Experts of a small language model: vocabulary 16384.
Below are experts of layer 7 (counted from 0) of a mixture-of-experts language model. Rows are named router (the router's row for the expert) and show model dimensions 192-255. Each number is 128 + 24 x the weight over its row's rms, rounded and kept within 0 to 255. Numbers have three digits each.
After each expert's rows: "comes before" lists some tokens at least twice as common just after its tokens as in all text; "mostly gets" lists some tokens that are sent to it at least half of the time. This comes from a sample of Wikipedia text that the model never trained on. Tokens count by the router's weight.

# expert 1
router:082134134109143129170143100113135078090128136131123105120132109130132112114110155170115099161112175166117159144075103106151142209096094135165102122127102148104156126136130109117188128136074130
comes before: "0", "1", "2", "5", "3", "9"
mostly gets: " up", " million", " £", " five", " seven", " nine"

# expert 8
router:144162138114137121148132130142158132138099109127156135115153154133110122126130193129117151157103134115131121108147108119150127128106152138124129103149146147134131142111146164124115141142163119
comes before: " of", ",", ".", " in", " to", " that"
mostly gets: " it", " been", " that", " they", " them", " there"

# expert 13
router:175138104141133168114138098139088102118129102114087110118118126104112127144116135131142130125152107097127097131139158113147084128146158144160098128118144112143118118129126105156131080117134169
comes before: " ", ",", " in", "==", " by", " =="
mostly gets: "===", " September", " April", " November", " January", " December"

# expert 19
router:091142169087109081122130122122104111134161136122141137136103151135172125138151112130152140130131151129149111134154118153121152101107135146119095119134138133097147126100106138119138174128127136
comes before: " |", " ", ";", " \"", " he", "–"
mostly gets: " when", " while", " where", " During", "After", " After"

# expert 0
router:132146131147107122094101114107095127121117147090109130120095129163129158160159115129110115095097090095156127125139181130152129118137131132110176081120116141113085144104119116156159104155104143
comes before: " |", " the", "s", " (", ";", " his"
mostly gets: " for", " under", " over", " For", " with", " With"

# expert 2
router:110120136109117111094116124123136150107167100084128135082138111110149093143120158141165145167153106127114111118135109135142105185116150144137186127126085152124123141125112171082138146114099115
comes before: "0", "9", "1", "2", "8", "7"
mostly gets: "″", "°", "′", ",", ",\"", "9"

# expert 10
router:112089123116126125098086118136141071109127107128125106138144101160079184153148125118121153205120136173109138120107104137138113109112144116140122107145149123125153098104131137131147116114082115
comes before: "1", "2", " the", "0", "3", ":"
mostly gets: " of", "=", " Website", " Coordinates", " •", " Clade"

# expert 14
router:124153097130132102154124103146141176085134136124138146178133174115113110134188076135125142192131088144110102132122114160124152150114166159168130150132128107149098120125139111125085126159135110
comes before: " ", " the", " a", " his", " —", " their"
mostly gets: " in", " from", " on", "In", " into", " between"

# expert 11
router:132146126186133164127126108138162128090153122098092137186109143084118141152111150118100121094122106136112129186149159153141114094118143102089132133120168095063166127097127173170178138112113144
comes before: " |", "|", "1", "0", "2", "3"
mostly gets: " %", " JPL", " −", " MPC", " Votes", " Candidate"

# expert 16
router:136099131140104182127098137125119159078144090132079141116146110124110135149131118123133080154158115144131144140156139137144115108157151157082114104105133115149119114103140099133100139091109116
comes before: "-", "\n", ":", "|", "==", "==="
mostly gets: "S", "W", "R", "C", "N", "D"

# expert 7
router:172115123136157159149156151090097114164124122123119124109134115133116125116108166092147129131136139120166106142107114110155147102104100075134132165128181148167133141100128138152111131124112106
comes before: "\n", ",", " (", ".", " of", " in"
mostly gets: " '", " \"", " (", " Museum", " Center", " Association"